Experts of a small language model.
Size: 11 layers, vocabulary 49100, 148M parameters.
Below are experts of layer 4 (counted from 0) of a mixture-of-experts language model. Rows are named router (the router's row for the expert), up (a neuron's input weights, with its number) and show model dimensions 128-255. Each number is 200 + 20 x the weight over its row's rms, rounded and kept within 0 to 999.
After each expert's rows: "comes after" lists some tokens at least twice as common just before its tokens as in all text; "gets" lists some tokens that make up at least twice as much of what it gets as of all text. This comes from a sample of Wikipedia text that the model never trained on. Tokens count by the router's weight.

# expert 9
router,196,189,224,170,216,214,194,206,201,184,156,207,190,200,219,198,221,214,210,193,177,208,210,218,194,178,205,192,207,183,202,171,188,167,191,213,186,200,150,197,224,207,173,231,223,188,199,196,159,182,200,186,216,226,227,177,179,182,201,213,176,217,195,226,161,193,198,191,202,188,177,217,196,192,157,213,190,173,178,192,208,224,187,203,209,214,205,194,202,203,184,208,191,214,182,192,191,205,177,202,183,193,160,207,166,195,201,231,192,203,193,201,182,207,176,178,203,223,214,242,188,206,190,208,213,235,200,194
up5,224,184,218,222,212,202,200,235,222,175,201,226,161,217,196,176,166,198,179,180,152,240,223,201,235,179,153,193,201,199,238,183,203,222,219,222,180,196,194,217,193,168,167,198,166,199,194,188,189,167,224,198,191,207,221,238,206,213,196,205,188,147,199,177,235,183,173,198,241,208,204,220,222,208,194,186,161,206,198,174,187,225,217,237,185,192,179,220,213,195,210,215,211,216,198,184,225,202,190,195,197,194,204,201,195,213,204,233,176,217,152,200,236,207,201,213,209,197,195,182,158,192,203,209,178,204,212,212
comes after: "\n", "\n\n", "1 ", "It ", "\" ", "2 "
gets: "- ", "| ", "-", "and ", "was ", "\""

# expert 16
router,196,172,231,198,208,190,206,205,190,176,187,213,158,221,178,186,221,192,206,188,193,211,177,208,203,194,186,174,200,182,213,203,201,185,173,196,192,161,209,222,196,160,146,242,218,223,195,211,180,201,187,180,220,212,192,182,206,177,195,180,170,193,204,219,192,152,202,214,177,174,183,216,201,186,207,237,201,191,176,195,210,218,182,217,202,205,185,199,222,237,211,186,213,217,226,189,205,220,183,203,212,172,195,231,186,174,170,210,237,152,202,187,211,191,223,200,199,179,198,189,178,215,209,203,166,212,193,202
up5,179,221,179,208,222,204,199,215,173,214,202,181,213,211,181,221,202,218,208,185,201,230,199,269,199,191,167,183,170,201,181,162,193,183,206,206,223,188,219,183,188,198,189,195,179,235,178,220,183,217,240,216,220,201,255,173,196,192,198,172,196,207,201,225,222,209,224,157,198,219,155,192,179,200,182,210,194,225,210,237,214,219,193,230,194,198,213,221,234,230,226,226,168,200,212,200,179,173,203,221,186,185,197,168,221,193,196,192,242,231,199,208,180,214,189,224,138,188,189,197,203,194,212,230,202,160,176,221
comes after: "| ", ".", "\n\n", "1", ".\"", ")."
gets: "\n\n", "on ", " ", "in ", "0 ", ","

# expert 1
router,165,178,209,184,232,207,201,186,196,183,183,215,203,209,189,218,214,211,176,208,179,200,180,219,189,166,204,180,199,170,234,220,168,187,165,191,154,178,158,250,217,180,192,226,212,228,213,215,208,178,195,145,205,208,207,204,193,178,194,219,173,204,202,223,208,180,203,177,177,194,188,188,225,175,162,205,194,175,188,212,207,239,169,216,219,210,182,202,215,193,216,191,187,213,202,191,183,217,177,208,197,159,174,220,200,168,225,224,226,203,179,197,216,196,179,191,257,191,190,198,199,220,197,201,170,187,209,207
up5,200,215,197,216,189,196,229,212,181,203,195,207,171,221,211,244,184,210,170,177,226,194,187,201,177,197,225,206,231,174,209,161,200,215,186,227,182,233,205,216,176,165,227,207,183,181,208,205,155,191,186,184,166,249,200,189,164,200,199,191,196,203,198,213,209,246,199,212,189,236,200,206,216,188,195,176,189,193,221,208,204,211,196,197,206,226,212,221,203,206,235,197,207,214,211,191,189,214,193,203,227,216,192,227,196,183,203,224,235,206,195,233,223,198,199,194,204,220,202,209,188,207,234,206,210,191,197,205
comes after: "'", "the ", "at ", "of ", "for ", "with "
gets: "the ", "a ", "s ", "The ", "first ", "an "

# expert 7
router,215,172,192,195,223,209,230,217,180,166,178,211,179,254,194,184,234,184,207,189,173,191,197,242,179,201,187,202,196,196,210,205,206,202,201,187,214,144,165,222,217,183,177,187,199,199,179,192,199,205,223,191,186,204,204,187,196,191,210,202,188,223,176,200,211,207,220,203,168,214,163,192,203,181,174,223,183,223,160,204,217,193,160,185,167,210,188,201,222,206,181,196,184,206,174,174,196,195,197,192,181,207,188,231,195,160,185,199,211,212,193,214,195,202,232,198,177,196,225,176,176,167,187,176,172,186,187,202
up5,177,195,209,212,203,184,215,222,212,201,229,190,197,239,173,220,218,173,200,191,192,243,202,231,199,184,197,220,233,195,219,204,163,222,166,210,143,201,193,200,202,152,201,182,205,184,189,222,199,212,234,184,199,193,215,189,198,196,211,207,198,170,206,210,202,258,215,223,201,195,190,204,199,187,159,220,213,206,212,179,237,197,171,202,204,220,210,181,196,200,193,180,217,207,195,191,166,174,197,196,200,202,175,220,169,196,172,180,160,229,187,205,203,174,192,211,176,205,210,215,192,193,211,193,207,205,185,194
comes after: "| ", ".", ",", "0 ", "No", "==="
gets: ". ", " ", "0 ", ") ", "2 ", "1 "

# expert 12
router,213,192,213,169,225,212,215,197,171,194,173,232,169,221,183,210,204,195,203,177,192,188,178,187,180,188,176,187,192,188,219,191,194,183,183,193,187,176,178,210,219,162,199,228,213,218,219,205,170,218,200,172,185,197,185,177,174,172,174,192,167,212,206,245,200,178,208,219,196,191,177,213,231,197,176,224,163,194,191,215,207,200,164,204,176,236,231,215,233,214,214,194,167,214,171,189,200,204,181,206,184,176,180,212,197,140,215,205,197,171,168,179,215,211,183,169,207,196,210,172,208,190,173,227,157,183,184,187
up5,198,204,169,198,198,195,177,200,167,169,190,194,192,202,218,195,176,201,187,212,197,209,209,202,206,160,207,170,215,197,166,172,197,201,230,178,204,162,205,187,171,210,196,190,193,214,185,196,213,192,221,183,213,209,170,188,165,168,186,228,181,190,194,203,199,177,242,189,219,173,222,205,187,184,193,155,173,238,190,215,240,236,213,202,202,201,214,213,210,207,193,147,227,192,220,188,195,200,196,200,167,205,183,216,213,198,236,187,186,226,196,188,187,212,222,214,173,186,227,222,186,214,209,202,179,210,175,175
comes after: "the ", "of ", ". ", "The ", "that ", "to "
gets: "of ", "that ", "with ", "all ", "which ", "by "